Weights of a small mixture-of-experts language model, trained from scratch on English Wikipedia.
Experts: 32 experts in each of 11 layers, 240 SwiGLU neurons an expert, 1 pick a token.
Training: a variant of Adam for the experts, 359M tokens.
Below are experts of layer 2 (counted from 0) of a mixture-of-experts language model. Rows are named router (the router's row for the expert), gate (a neuron's input weights, with its number), up (a neuron's input weights, with its number), down (a neuron's output weights, with its number) and show model dimensions 144-191. Each number is 500 + 25 x the weight over its row's rms, rounded and kept within 0 to 999. Numbers have three digits each.
After each expert's rows: a language model's description of what the expert responds to. This comes from a sample of Wikipedia text that the model never trained on.

# expert 9
router:501465526536478471485462531467495502475512531499571494517519462455484534484509511518488495483458485486480528525494475495526535503507487462479508
gate0:483494514514522494484519529524479512511510474463486509474508489473491523474458512503475509482486492462457444513510485514529469514479536468518505
up0:531499537479512481444481530497555495544470501476490510500492524469539459498482494492532505479492463531519516498486524488513486538524461501505467
down0:494511475513548460523510542529507511496539543496475533499480482501540522515489498473508475477439520472496560467502496532472517520475486509477467
gate1:514518502440455501535496522523530484499514459494536507478455509494497530507534451508485495498485511552458523510554451498515488491452482478490499
up1:498491477539533506481486477492467515496476546524443481512501502531475461490466539481536497488521502471541466471454526496499471527508517514510491
down1:473496488515556502486480487510501497490520516484492507468486508488514471441515491516463475513492456507485511565499472463499526488493514469518554
gate2:493508483502498481505548521487506492460522532525471486489503510505520534540510519516521513521502497465506499520494471486563510473515495519502514
up2:490455531536502484502473532509515498543458491490543485498548478495515522443527500532521521464478486513487507489458534484494521528522469446496522
down2:510490548498430494485495555517553439469468527522492481481490472487499506504560497490527484498523473522494498511505484510526508460504487470506500
gate3:479466487521461485498532473546474490513508508467540501535527532476469547497485476531513481519518527525546498528559491471497506492523501505489528
up3:475528479543497533535535461545494516500493512518517491524502495465486493525508509500499510482545469485508479543492498476509495506510522536512504
down3:498510522557515528446525473517469522533491495509492523513517497486537495497507494501483510499508549503534515506456532511482472480505528530480519
What it handles: First names, cities, teams and country codes in sports results tables and infoboxes, after a pipe: David, Chicago, ENG, Western.

# expert 18
router:509467506481485477504489506481489496463548487512536494503485476477469513485487503495492509483519482506523520493512462466526497471488477460519509
gate0:495505506473532496523509499512496511483528468472467528516520488464493508516478555484505522467512479491525491457507490472527475496466504476485505
up0:497473481454510553495464506540526515515543484482525506489541452502471533509467524473515459529482515516534506550519513480469537484458489468487491
down0:477465517461562531512496504495527515456482534493513492508510502475517506535511462501511544563485479512486502547470522494555499520513486503512504
gate1:521491490537468499487483490507515473470517506468539511484517504488515487518494531493563487510514486516503464535574499542508480496504469465532531
up1:552528505480502488531492498487475512537538520489506504517486506477525515493528532457571491480485470475501519492490536468462444488469495462488497
down1:489499496449465485509478519519476513476516522470474467508490497473492468502532511483510500466500541509506515509483510512490485526490533457492469
gate2:449492487485481490492505478522486528527523489529512487508493559509488526514509513474504508508485494483512529545497470499496495466487493466511484
up2:521494466485490520489498505540528515513468486524496519519496465468507478491471497451529466530533529524468500526517503512469487506539506485534518
down2:496524477485504558485488519493510529478473518535520531515493504495492490491488472500483458501472500469528516547518462521454487481508515486534513
gate3:524503473480531498485499484474509546473552502528517499491486543503493488532489503483488516511513512503488493504487485511457495491476532503490488
up3:462494458500480479499472513495474491493478492486500554484497480563500496501470493493491444514461467524505481516495500468474520494486449509525512
down3:528464470493447470542461511485490452528517474528562488501509452496519479535533516516486516483523509436482520516466537517515477542470492508526463
What it handles: Mixed tokens: word-start fragments like rece, recogn, wid, the suffix ing, and pronouns he and she beginning clauses.

# expert 28
router:483467506479486479501491506482492496463548494509535493493487475477468516485487503495491509482518482509523522493511463466526495473490476462519511
gate0:457491505517493501496502433442477498522520508523486526502447482514484504463501508460504488491518507501503474531494469471488501482462500510478504
up0:496485473530493501540532472558490529468505520492516529514487506508519480504508505468497513498534508458513528501475530470510464481510537455485505
down0:494496500529516476451454533456479490529501536462474481523458476495530489533493504479540541480478521480448537513512491505517480481503534489485527
gate1:481470510512512516453553480494496471530509505512519502541547546477477464494490475465484517513537529503483468501493482462508520516504429509506507
up1:519558477470478516478507460473513453524514526505533498445510467498527506484464525464470514503499552495485518534459524509502496509495496500491522
down1:547495520500528508507469502494496513457527498485524476523479470507489482502571515487538489463479526508539559520507484471479536525525498510517503
gate2:490514538500465521507462467517476538529495514491484469482493499515491448455491510470489506462519477569506456525445476520481494503517539522486499
up2:500541457484499480534488502484496421516491506455508501528481543504512513558508503475477482512474496443524467494523474528508467491491492499469518
down2:480510492542473494488497497456555517487492503520517507491461515503513540565489512524484467545505524495539541474478506499482530524433466535508479
gate3:484528503505483495498460456474502468484513499493543497464504490508505479492462529512469497467505524527501497511491526531501537507490497513517485
up3:535459494492503523516517460535549528489499475495510477517468468486489526498493522519456511551485502479513506499520523519503512496501524470552483
down3:475524528489507479459550498499496540490477503491473457501554483555526471500466486509459467487501519473488505524527490500536537501489474509461504
What it handles: The possessive its before a noun, plus attribute nouns like area, company, person, height, length, career, often in infoboxes.

# expert 12
router:482469511481486478502487506482487496465524468511538491498484474477467516485484502493492509494518482508522521493510463466527496468486476460520507
gate87:487500536526540503530498490502505484510465476498500514474479513529545516490465566484513539482498524497532457505482519499480476534485525522477501
up87:486531486465416519496482465514487511497500451519509480446487526504512514524539511501522526503539505499513482516480489479476502509516449483539486
down87:520477498528467488490466503512497472473479488520509504504508484501483474481521500502494476488511527485488498506536490484490454527484544506472489
gate88:444506481495496533486496462496484488507475487536455499489525456588479524533529504509494529520511556494461448512521515495513458483561468533485484
up88:560499542481527487519487490511525498514520473511518465479485531517477482504505498513487537464489472522500496473523469499482491513505479523481503
down88:480504509504521477504499468472503496503464492501546491492517536571531477479482517536517491532504512506550495544493499509516489472512527486500462
gate89:481513470499469475480504513538472530457491497527520496486467526475499504497485480493477527462524478526445484542490499471474528518557464499468515
up89:507490519497524494493507511473478499466481470472523501489511498490534496529508503492475494440501569522504513536526486459485481505491502556496463
down89:525508465472486536532519541493526486501493479480518498506491494519508496457520474497515534483502507480463482480466494511472491506518469467496505
gate90:463519518472515525509510526483528512443487514539510470481527551488458513504501485527471491508458495521496462535463475475516502517535494449467457
up90:479474509484477502545493490510506464513451536504506516504519459523549514455463490503493497493430485498461506506516491494516531476531487483496493
down90:533516506490517461526471472477486521511498522487504460497504520482500460476527482470473494436478505518502474506476541503499470505495514545494515
What it handles: Rare nouns and adjectives like part, into, legal, medical, sector, construction, and endings like ution or ament inside words.

# expert 30
router:496470524509496468496510514477487542470496528526523472503538510478469489472510516470478527491502462495500512530500469464536524474535466478497548
gate0:501472474476528532527490463462481556453515488512551510462463496474535509489474480523493461537490471495509505489506485530486499462492495551473490
up0:514505523472535495475450455500509497521489476514482483488515471482474503513499539507487461508502551518462453498509511499501491523478530485460475
down0:505482471524485487496519485475493499475463521502481497498450508513531466474508479470552474503443511481533523524501574503466485486438541504525510
gate1:506512504526479524473494511474487520500499469517506511517509478472511490503530527495520465446481535518532520490484514495557487518503461492520468
up1:466471490502454513458530472503522486475504533501498516528483518484505501526519497482487508531458523502467450504504504614492483519488562518496474
down1:529485500531481520500541484502490485500519490486535502503487497485522538520481506503494510493538491474504488528487502494494502544579507525476474
gate2:491483504518519537571488538506478526489483530567476538484508475530467470540481480489486528482510514515524441520531504484444517508519482483519517
up2:490474495470454503504463513457517438508480522501522500512502516463495446518441492539482486508490516501515482525491474505514509469494479473468506
down2:498495505477513527499499463499509465531474458464518456515500498510508491472493479530525507522462555552523518503525457509479476501483504498512538
gate3:506530503558507481502508555457466510490488475496474480501489509482466511469519544481486546501504476470499519505490487497507523493514534542486486
up3:491510466544558518527523509428457499480508518526471478495470494517478506509531548475535518533495486477508528498479480523525492531498550524472511
down3:527535464520483496511541456531517502453521497499517485500518454468562499548506534530524528492539515492459477499505480492497493489493496549486522
What it handles: Tokens right after a line break or sentence end, such as list dashes, opening brackets and quotes, and prefixes like anti, releg.

# expert 19
router:493470498479485477502488506480491496462533488513539493491484475476467515484486503495493510490519481508523521494511463464526495468491477462519510
gate0:487506499454487489520527478527529503499563500483477513496522491479483504460495525489501507528520549512476482514478505496549493489502482554524536
up0:502497505494488480535510536501501531467530505470491476488497484501516467505489478505481524513525532488471522499520479530481483479475541496497504
down0:517549489484508443496488504525481498532559492459502497500482494535505490482494546541495510495490500494465540520508531534467549488530531495546489
gate1:481471507510498549475528517473508504473508492528479503551514513517501516438489501514491566498526511496534493486549527495519499510497446488511527
up1:511538510476502502475535506474536474466541512458496479469484521492523483532487492516523531557471514483479545467480495504513533504515501490558459
down1:507552505553502507510502533531473471507470498519516515501511546503481489536494476493490507526535561530534534513489461520484504501491512469475485
gate2:486497501476466501511512417489501512519491512496498512487515470465487506478459523504505496466540503490466519488488460468510482529480510503530492
up2:486546489539504484483528478538541501501506529481531420492506456530487520490474488541525480527513479487518507512495497523492505480468494542528510
down2:493531544467535531448480495505493552464455480489471476508467474508430552516534548497535471485521507503473505507487489505461446501506507490490513
gate3:537543525510498513536500527495532460483541457491490505497506533515535526496516446530497512470494525469505513445485521469499503502480509519492553
up3:447512534472499532486520451500501513508484473497459505485455519533529527498517511526519503468495470558494512517486488499535505487555449512461522
down3:520491493502508490494522468482522494500524467529481517483500536491501485439539509518470489524520558501513489507507491500505490451516518483489540
What it handles: Line breaks between table rows, list items and sections, plus "of", periods and mid-sentence nouns like strength, formation.

# expert 27
router:509468517483488480502487504480489495464534475512538493508487476476468515484486503494494509491518483509523521492510462467526496469487477462519508
gate0:499502525475483503465470520543541506478503482536514498474499509489460487487505507523481515512525451500519504496470442480487510492463422495527533
up0:518544533481502481491497526558507497480478476501523528526502485510497496495510503513481492504542515507507479508492486472506478520512517476446481
down0:523478472490500525545517513518514487492463504469534512483551503502498490507483501507473460495542496481520544488522487477480500509533448481462496
gate1:556506538502496484458440531500513498510543499509495524482452504490510502491466489485504498491496512548492474483503525487504490510505527502448525
up1:501458522503471534466502462501501522489511489458513479475503512492491467489491431444524488493543475524503547520476475486471517507514485496515505
down1:436474486463514520519501485501439526483513533522486492496491518508478526494561496560493484490520516484528527477472528460538515494481532492488458
gate2:486504519453506469537501508495582486496526509473491527534470518544474475504490476505513490512476465502539513487525551464535520515450476545526509
up2:521521483509492510471496465554523469487477541534479491511487516489471478498474492503527541519532479499496532501507528524503467500502506481523539
down2:520493495501510478509501455483500533495565487466528569508525492523545496519467519511496573580521545491516486507518496499492448437504495498549534
gate3:503487466486529505511497479511502509468542514516479530520471490500492487526486467520537505480550495527556558498511513504529437481486516481507505
up3:515495505511536530515512502495548495491516517532507552489427485524491517501482496498480495487531495501505499504449508481464468494510522516467553
down3:512492488492512522444512492506470491517482501534461524498556521499486536550494482480501503500519464452487456504471497541476510509495490477465475
What it handles: Word pieces such as ond in C(ond)ition, met in plum(met)ed, ong, part, plus energy, power, cast and Tod(morden).

# expert 15
router:510469525487481515478483506506481533470520495521556496501490475503438452469489516481522474491556474514528495548497480462488525507510486486492518
gate0:466450466470523484525476446520517530524513483453490523487461477489486499503500517478503520523506479525554520496435515484497477540448502543492512
up0:490515510499461520478489537486544505490507485455508452478527524519463524477538520523477534518482492462470506471501491490490502483535570525501520
down0:470484447503475515552536553505500513477521525464491477530536556505519513511502490514534523460472484492507481510519487530521521498497477497537506
gate1:498525543497477515551485535502490510540474481466495497493551548493514462460483453519488460467518462540456514527491508456488525487524436496487472
up1:509508523494508470472541430478514513525455480530499536513467496496479516514513504500505530489492522460452503499497498517542491532530529510487522
down1:478470509477483516518479459503475507486474539531481519524492472521466454510469591516481510542496515532528478514472481485485532511494498515539519
gate2:476502493535511506521482487519508500533512545469488500505483481490572497492521512504521499518492519479506536445449516492486500504494557498483531
up2:513546531470485503494507498516476525481488506517507482473498509509479483440520518480521500467517495531518504542518520497479529529505500523464477
down2:467500490490498528534515485516515560493488488506508474473485492487482466523453519490509453470588516520527487521509525472502565481509488500492460
gate3:530524493449463481483446461517504501482506501474489525502511510474513516509478503518503490521454476483468506498484480536521529467446503493465483
up3:492500518470479522454466520532525484521499507470497509517483536499477483499547495512503551507516476515487466515515513498549512476515467471489496
down3:517444513528486469518520529508515501460451549515504494552525471470488521512519486523518478480496480558517530526519528511505548496504507504503494
What it handles: Name pieces in South Asian, Arabic and Thai text, often capitalized word starts like Kum, Mal, Raj, plus Thai script bytes.

# expert 11
router:487466509482487480504485506482489497463536492512537492483486476476468515485485502495493510492518480510522520494511462467525496467488476462518508
gate0:449509500489473503470483503527492488505511517494524505573522555481504481525481445527500474454491440485476487520534485496514513506503483446506527
up0:501492476514489469488524496473504506490543488489539483476500530499511491527498518436507553508485493496544510477426494483514520528522500454521522
down0:477446487495487426500481535505509491480453484544472562502528503499472498520522463466459490490510474506518470485497489518503516494477445491546483
gate1:459480511456490484478476499477549526522486500438501487498495493465496496512534487491495482502470456505477457497502523490454501489494536520490468
up1:516505527536502468489446501521466479509442526467503451522508487543510501486537522533524488505492528544497528514481502467505531547501466482516480
down1:509518479515530506502513508457537559504511477533528506491503494499493515491476543508503500474502501513466487522498476468485497524475471527494473
gate2:527501511519487451498445517496521484520489490491530503502506453463540499488554531483486548493506512498516515519504535494490468508530510454516517
up2:474466499515469532483527468504516452486555525514525493488487493514501488493482521514491513525488506482502492499488506505535504487482487511496492
down2:465547530523508518494524505483514527483461509481531444507478484503528534446517490536506493479501532474503523490496479500532491479535479525483498
gate3:500471465452531525583496478499511467505466497522466487494483496511496474552486481504478470491521496477506511495512484480479499487477478503495514
up3:502495481479501499484502491510513543481501503547513479506481466517484499555501481495464515536489491500523481449513503482476522537465511508468480
down3:532509518498498515506505511482530570455470498462484468484477540508497491514503492520534483516529463559524520489509494503538486498512515491485489
What it handles: Single digits, spaces and pipes inside numbers, scores, coordinates, dates and statistics tables, such as 7, 5, 0.

# expert 7
router:498465520481486479504490505480486496461538496510536492491481476476466514486487502496493508495517482510521522493510462469525494464486476461520509
gate0:462496513518467510465495510455510492494518449478495523488467503477486497509475497493492500541504515457550474566502478440556511481478486486518539
up0:563511493503575490521506508529509498507466524512473522479526512532458501500512516491522508533516522494445555434508513477482513521491525511489457
down0:468493432519490508513471497498494475504480480493499516497532473510505498459527547457487532513495505526502493509507497498511461446477466499525499
gate1:486504470533498506543497497549534518542497509485472501528503546489489528499523550483480484496503495476503460513484475521525534538459511477490476
up1:490479496481472489542469485532490554493513499518512514473509511500498490521543539488494496499484508452501472487504528484472508526436486527510519
down1:549467520497503457505486509479503533518516482506446535480473499505494444471472495536503496505501562519489512515477460483476479483493492517486457
gate2:537508527536525556530467489506487503491519506493495503516491496505495487511517522478520480509498487489510495507524472492533499505528477497476510
up2:521500492533508497506519525476506517523499444473483474545536440490494524474489542526456487468509518518510529491470500534508532502494488514513529
down2:552463502516503455507527539571525510524539486477508490463473487461500489457472517467555511514528479509506508514534472489543495514529498509479501
gate3:501537447474522513523501550529521502467502490470517507531473458530508459466509473539488495495509526492502505504530508512519479464499483524509488
up3:502485498505490531504469506505518510506469443485514499599522490485532490479509474542476465462498520523492458508532478476498460505490515467478532
down3:554480492473503504482499479498484484505520493519486490470492452474530479467514521497506532524524533538478501511485498489490501504505524455519513
What it handles: Line breaks and "==" heading marks in articles about music and bands, plus general words like exist, official, established, released.

# expert 14
router:502493533496495483482454534489505523489545493473524498498521480491467490511531525521498534484542489470509497520497504477540484470481479515525495
gate0:485511535541484511506512536437525448489520477489466483484500532486486499520532489509493518502500442484483448477487501550560470496509487498531525
up0:474503514495490434498530526554515480527460534516520504515480533496540499501464482536525510510468523469501470526466508521480475461495512495491478
down0:578491497487521488471490507489497452498513502483512506507506508505512538512481486482504483532555517495519448541482485544493486528516532481504487
gate1:504547500553558492532485536455495445527539534554474498512500461484541493527527521475506508497491471539510454502530489510539517478537512514513527
up1:478539514498543521512503586479528457504530579502467477497497494490507494525514454495520505517499471502512455513499459501539518466482516489547555
down1:520549490456460521493493509515491479486483498475486513479483486500463526457497475543510472512504517510516487497507516551507460477469458510518477
gate2:495525484464530513518494474493461499532526464383486505514501495471519478473500475517449518495498507485479495543492486479474496549500478504521498
up2:501499518526509494498499504497500450512503504511505513503441521501510517520521507479519500466528498551498525445524508472546497489481483501475511
down2:474494509490537510499500528548466538492467533529514472446474491472444510547500481499487519513544508522538512471533493550492515486486457535505485
gate3:516479520508464429500506520507491474485477462530535510505501472454499448463496493484506461534530488491434513511514481508499484482504491518487485
up3:499494503516514498536516507511570493500461525507509531524474480483503521472456496457516495474490555559531500480493476472504518490480501505488500
down3:475525537468510499500531512515522508498513481489544526485471521520491457565485476522492539493468474499481492499507497520534510470446490477499542
What it handles: Opening pieces of longer words after the, a, and or to, such as alleg(ations), execut(ed), Conc(erned), inst, poss.

# expert 13
router:513510509476493488490489490460485461508575500487561512500487451479483517515473519485501498503474483497499532526526495477555499473470502485526488
gate0:522460523499517469487479540493473477472487492487472540508498542477481490516503495542478540484511506467532482452520546508515466510488503533495484
up0:478528526508431475512511494544497575456457483520502492517489518489516523522516479517485485467515511474503458506478547515481528491468494521476500
down0:483500527438478479485481475474492492491476452501446527480546487483542494513520478517524514517517515515453506476508523519502575477495493446445519
gate1:501496491463520551509504506493516455461495451499500516476516523459486498506504577499469532509536554444508528465493486531486450521493482516517519
up1:492443519477543509519527514530493507522477528513551492547512490530499526496463477467504502526513504540479502489529464509536542507526469468490490
down1:497473482476464493560513482481511520482515492499472489490508498427490475476467469495505503493509471516476550501469471474489523495521490533469526
gate2:508554555511483486495531523495447495484514495520493525492494502510500514529485531502535478467518516473523469542543528464478516498510460508515515
up2:507514529492483546521459514504542481564510490477506536526496521515498532497509507473489496532499486516504507493513507510504466533456510490475500
down2:537478512554487525503509531442497548483512523501507472457525545512503510532477519501517481500519500501529441475479508445507483482515502523491539
gate3:512502481495504521518502520484429458498520499509537525502533514482532520458522486541454472500481530514512451478489515483500482462513503506456521
up3:479451479485510499514503529448483491476528470482530502505510491524540463496515553554481501522531515488488495528518534492521533508477443519524525
down3:533506469511524541515516532517499504463534454483477502493530557502524494479535467474512515457541474489516524476530523476489464536477462498531470
What it handles: Military nouns (Army, Air Force, Corps, Navy, Regiment, ship) and "commissioned" or "type" in ship and aircraft histories.

# expert 5
router:515493521503532501497515546475486482496555508515502494500496468474495548472508493480509496491502487526537507465518454487532474443475492441470527
gate0:525486485493506489537485468485530523439485514517490510451514494519533503532496540467494478521506479490512527507561522500524539459507442516494462
up0:507488498482478532502495490507509498517515480530501557498487486515457518486458546526528501490510458531512485509516525535502443551489535497481512
down0:473505528500488517499501506515477490528530537507484530522510511543473526505472482491430504512491523504546519510524498505512514492510492500507521
gate1:483512503472433525538486502499473518495512480478499470512509539513477487508485499518528574481505485513473525532531477507486539488512529474537501
up1:504473490470545512476519531504474513480489479458510470483518528486523484477507458504520496468519501514506544503506554505482507516499524507546498
down1:474500497516512508504509530501530485473465515486519490478531529504514476504510449526510519497491507458485478494516519484481513497498521497547501
gate2:510464516513527481487522478497524477569459478485497506508481500494480487483469501472465516500512523545507505518506499503527535539535490488460494
up2:551500507493489491482503511469529491493501495495487483514475490474494505485521480458507512524481555538526517472499466527512505535480494501515468
down2:498518479487559518516537520466490503450514538492515465509518548509515512500444483476528507499491499537533486467455508466461484514481502529467493
gate3:500538527489483471538548528499503526527490502495457464494518532487533491556514479467496564475513524543513501448538473449475497449473523490522538
up3:504543544536484445488480519498538497509471495437491464444478542484523453508474473440491488477470488528525522489505503451483490480489491522474484
down3:526454504512509505526528509518512527537506500505533475531470518477513495535486497465487511519504488482504519472547508454482542473497517510487537
What it handles: Words in place and road articles and their infoboxes, such as Source, Country, km, park, town, GNIS feature, Geography.

# expert 26
router:513465494481486479503489504481487496462532487512538492500485475476468513485488502495494510490516481509523521494511463469525495467484475461519508
gate0:423472463552500516518495520530484498466454469498483518473498496461513500509510529477535505477423461511479520492534503510475478490498465541480476
up0:435484514493496534451493503496519486534556510448519504566527502517490487533537510480526515485527505510468485438524544500517491495503510522504502
down0:511519476498513549522467515501484517475519447468518511458499509470453528509480531528461505470505492517478545505507503515477505474546514434522536
gate1:525503531518517489486508453472506471497550467498472448460459490500507518506495499502528512476552500515507469467487516522541484465487493501515520
up1:464533511533471494505520517470483511489465480524469505461523472492531488483496542541500503513534520496516461503494487491504456498535507496507487
down1:478497440543496511444511482509459511481471491449529498493462495458478465509499566508506488503433521506487510517493513539499488501536492473504468
gate2:480501470484480485498496518493513494491487510510498515468484482534526456448496529488490512502476529529545488518502536486517464512515486542530524
up2:513499481492528491537468506442489461501522515446534511502458507485496481514447486500484484499507486488521526531536498483515508496531528471542522
down2:521512466498520487504528483483486509478507513468538518515533513475481507505456500562500501513505489519501449468433487506466506469526469503508447
gate3:516492455489498501491503486485506518517494528539477498483490541511467472498548523528480482469460510500465489466516483503541554520496513483482492
up3:453494511492497490490491511509518504485483495506494524505538489506495499491448520482513502443507521557526532489495518484522490527517510503505566
down3:495499509481434491508484493504488483505498492541502481504509488506487507480522536510530486483518540431504495498514523469406521505480527477511499
What it handles: Signs like +, −, ± and $ in election result tables, plus nouns such as name, total, terms, character.

# expert 8
router:515468520490484490499489508483475507456553490501531481483499492469477504494498509497491493483534476509524518502515457484531488483473474468511504
gate0:492455517502497491507472472459513498512495513492504471514507508519464467508524497541493492511446517474502535494480462463458466541527515493484495
up0:537494450485505522535499507512501592488517475485539515543470492521477483514487546471483513531509491509496494476482529481507480479463481475494465
down0:541494521514475476525522469476500494525521510459526496531474505523519509464500478468495493462458516553514453512507513552470520507504488540558508
gate1:554489474486491553501516509517493515468488471549512512465466468484512536534543491506508517503448530476465466476486500522523460452508447533507469
up1:479490495508491499487507465482497482546486526472488473516544478475487463487485538496486518500484531505525473526523483505531502527547478480509541
down1:509504533502520467486508476479467516516561513487510481498474481482517510505467526511512545519515509488511478537490506527528504517524504491501479
gate2:471477455460480499519547501501488537477554474478487477505492497546520501489481488536540549488497489525539507542500518532474487510529464480518502
up2:515491476494470540489509493509550497461537534493503501531482550468520467518534522491451526470478459509506508451480514512502523508513483483489452
down2:512510514530518481447492514506481498504507500498481497502471506499480512506513521490492489522507454471536561485480483478452493512534496525486494
gate3:479473478517467521438514493470480513529533514524501479467495496502496512480501496491472511527521563550513512516522492522503450525484504471462455
up3:448495514569502529500504476454495492497558545556469495496530477487525513501520545481505499502501517513501481472470494500489510492488571485514504
down3:525492512471523528459502499506485477489493529518475480539512501513508468516500534469509478527466503477502522534451522515522502518548512515461548
What it handles: Pipe separators and commas in tables, squads and lineups, plus scattered words such as court, minister, according, Population.

# expert 1
router:514465514482486479504488505481492497463543488511539493473484477476468515485488502495492510483519482508523519493510463467526495468488476460518508
gate87:491515471499501512507475469497498549482522529534438531551482515468503501499537492472506530548507496506502453498533507510528515519451496521508498
up87:468535465492446485470524484525475501484462460462477456525564518478520492509479480468535492499540494501505498521529520473474512506472526494490498
down87:441519500531465469496512501498540530525478570515522456537496530532500462539539513501524508484490508497515554513486517513543526491499493466505554
gate88:480479528474469459451527520522511504473467522474510505443471494488548526510481517538535514450490465494494510478494512469501506478503517516524491
up88:492477485473462491514484493495471487515482452487479519512539483477474472516521472500484497498510542511491531513498525514486549525522515472509508
down88:512480545498483536457496542511502485499504496466507550476449516510504479524502473515514512495482523475497486512511510504518542540504525520457468
gate89:530501492494511464498505471482498491458501503499515491552476473532479528473481513464491489526503508454489526506519501513512526503471523494538490
up89:456510530504462516520484534491464474497479470477490478442536499422565514549494498507502514471486512490520486490501483470483510486501518522513524
down89:493488513517517479486508522528522480550476502475504496561524519488475519503517486543498463479514508478516495497424504525518564488471492495494527
gate90:488472496489558502480522483527511513509506527498541546515480497476461468468539526403522475474502485529524494523499474469487492516492506527485497
up90:471509509453486489513492510473483509545553536520458452502507474506529507546510472491480462519514474458527489501467530515510483519481467507446521
down90:508466538516545486465506466540554500493435521500514520516509486504504462497483541479476473484515450528492513494525463507443505497488527543480479
What it handles: Mostly "the" after prepositions, plus country and organization names (Korea, Chile, Republic) and syllables inside foreign names (Shaoqi, Filipino).

# expert 24
router:521491512476471436511450540490486487478530488531558463496499514459493523510509492523500462478485492469504498517480475488532518470479502470477522
gate0:502482527484484474516473464508515533469500487521429502512488488476520486508477490477494518454498489505518487455505470467522504493495520512490489
up0:486475488538514486524526519508492473482514499560483505502499538479550459506499495506515484497515479513483504487492521482542527453500513523532548
down0:485481520484516458482493490482561505474490512551532493523480475497483455477484489481519513495530484540525470484455526465540488536445524509499505
gate1:470517514517498473497435522504544512483480531523491473525544505485514511494489524493462479488490484492411482484414496512468536504513483542502482
up1:487524514470456496498471528520558493491485534503480475526494516491506507497528497535492504503491525507414442497493484480495478494501504521528485
down1:540513527466511549512485516519483505526478476502474452530469467460554491436517465502530482523479512522499470513472529522502494510535496499513464
gate2:492538509527554504477504480495555487489501500484517445494464490527465503540520534505455506471500521491535509495526513488527527509504511495533500
up2:429512530516475513500538447482490457497479507469498485485507431499458519512485527463469508491493497527490504454538475552462491533521471513501452
down2:512506494506515533485464503468506528469494550524502509483512503491555474486488447522498481512462532509493423472445478515471494500555514492498504
gate3:495523512481505476494442496514548509508521510508507506524529512477510493505491521521546510530500522519504488551455510428507460496508484542503538
up3:467513487499505508500484522469587483484517501486511477499546532526526449479490499499486538534417505452475452514473490513552480471512519510526488
down3:471528479521499492477511504518480581505562544493495509509527518538512492473497484504529483516467502502481517508444477505517475508497476501482509
What it handles: Sports words in football and tournament articles, such as League, Cup, Championship, season, medal, group, ranking.

# expert 31
router:512475540474489457487520517505486515484498494499520526493485494513481486493472470514511496487503513526509488517501492461473512496502455485529553
gate0:503451477499511468506506518510517461539518521495489519498524497531492508472528477530515490531490514505505492531502466485478536503465544490520524
up0:527529499510462508521471515518475506476495507506488494487501495518511523503483517499505507478470507500514488465534491539517516499491471523500492
down0:505500473507494490488497547544493457497554522484500482500494526486464535482495484501435496507514486499502475488495454537442536510487519505514471
gate1:510492506500497484527503455506526444487510498487509482501510498522486495449483531479464519538453484479505548494494493488525540522499452438486498
up1:552490484490501506527533493500486524536489528521470486492537504515470502460504504493504534486502509502501517397505519500512489499532491557517533
down1:508527503489488505535525509467517473510490525494514491478522473504484507529510533466533489502511482492507473514489505536506502520494525493505496
gate2:525493522488486506482457493476509514492493501495439504514495541494479476512497505480536541496497463477500508449446499511492476504512519488485539
up2:553533536464446452508462524510540531493491481490448498510500506441508489483490496507508508478518485482475558467483483531461512501488501509497507
down2:529499543492511484515489462511446500469493463475493420479501538512487505449513506529490566490492444572503510529516493517533507522484525507511524
gate3:506508505482479504507484527495490511463522514484525530442469454521487484474477489495484522505538511493542537567519460510486511501497464477498561
up3:491481480512511502457524498473549494551480485497505490521512542512545497547509501473545491493452417506473477491481494517533474506513527462478474
down3:540467497477493490467510485511502494493529496503506454516506500484516536493504519486490485511507447474451483534533519519519508517529503500481480
What it handles: Infobox labels and connectors in biographies, such as aged after Died, Resting place, Born, and linking words by, and, He.

# expert 2
router:500488499491531534488491478499493463507526482505503513501503500495475549487517539463532538487540513540515488463498495492526449496497473499520511
gate0:521505496460532491486469497426472504497508488521567447497495464514508478518483511487492429516507423469534469556499474489474512504499522509471493
up0:494482505480490546514451488488496507523460491543518459467506506531477482498464535489510468506505505498509500497484554492483479500545542523459473
down0:520490507466517506522502521508518509475513427524473479446465494506516478496514526510506477495494489500487471523522512491512550465480488532487499
gate1:470479501495460515494569519498482538434519528491462447533507506489482485463490519471516514511474481516515511502527489481491522479520481510512468
up1:525451481517473507479521471471491516494510497515523469517487519529523454517518499439515489487457473485513512485459504496523508485489483499489550
down1:520491488498485509486507492491505458469484487539526538516507460470536534500492491459490452565496512501466502512487513518460533509530523509488489
gate2:489507551482511505517495487491518516520521524472517485487479460494516504471494452481495465477493485484479462505505468492506491520509490502446533
up2:462505493490517499480500470441522465547530492457489473496464513519457492510507487518518481537492482456526469484518497521519451510517505545480488
down2:487506477482421496550521504525473516459514479492509466485497476511493540523511465518419496542502489530517485522498526502458522499487503483476505
gate3:503516530519527488473497458499480459495513493521457515452463492480509517466480512470460537499480507526428483479505489485515536511507488506486452
up3:512454474502524534511479485466493502503502536504488538539493493485492464517492445497520504513504508470554522540497447494523491504502533513516472
down3:496493482440490520489515498517437552494509520494533485510538507492485476525540559462497468504523461511497495471474512514532474495491481504511516
What it handles: Tokens in species and genus articles and taxoboxes, such as Genus, Species, idae, aceae, Binomial name, and coordinate marks like ″.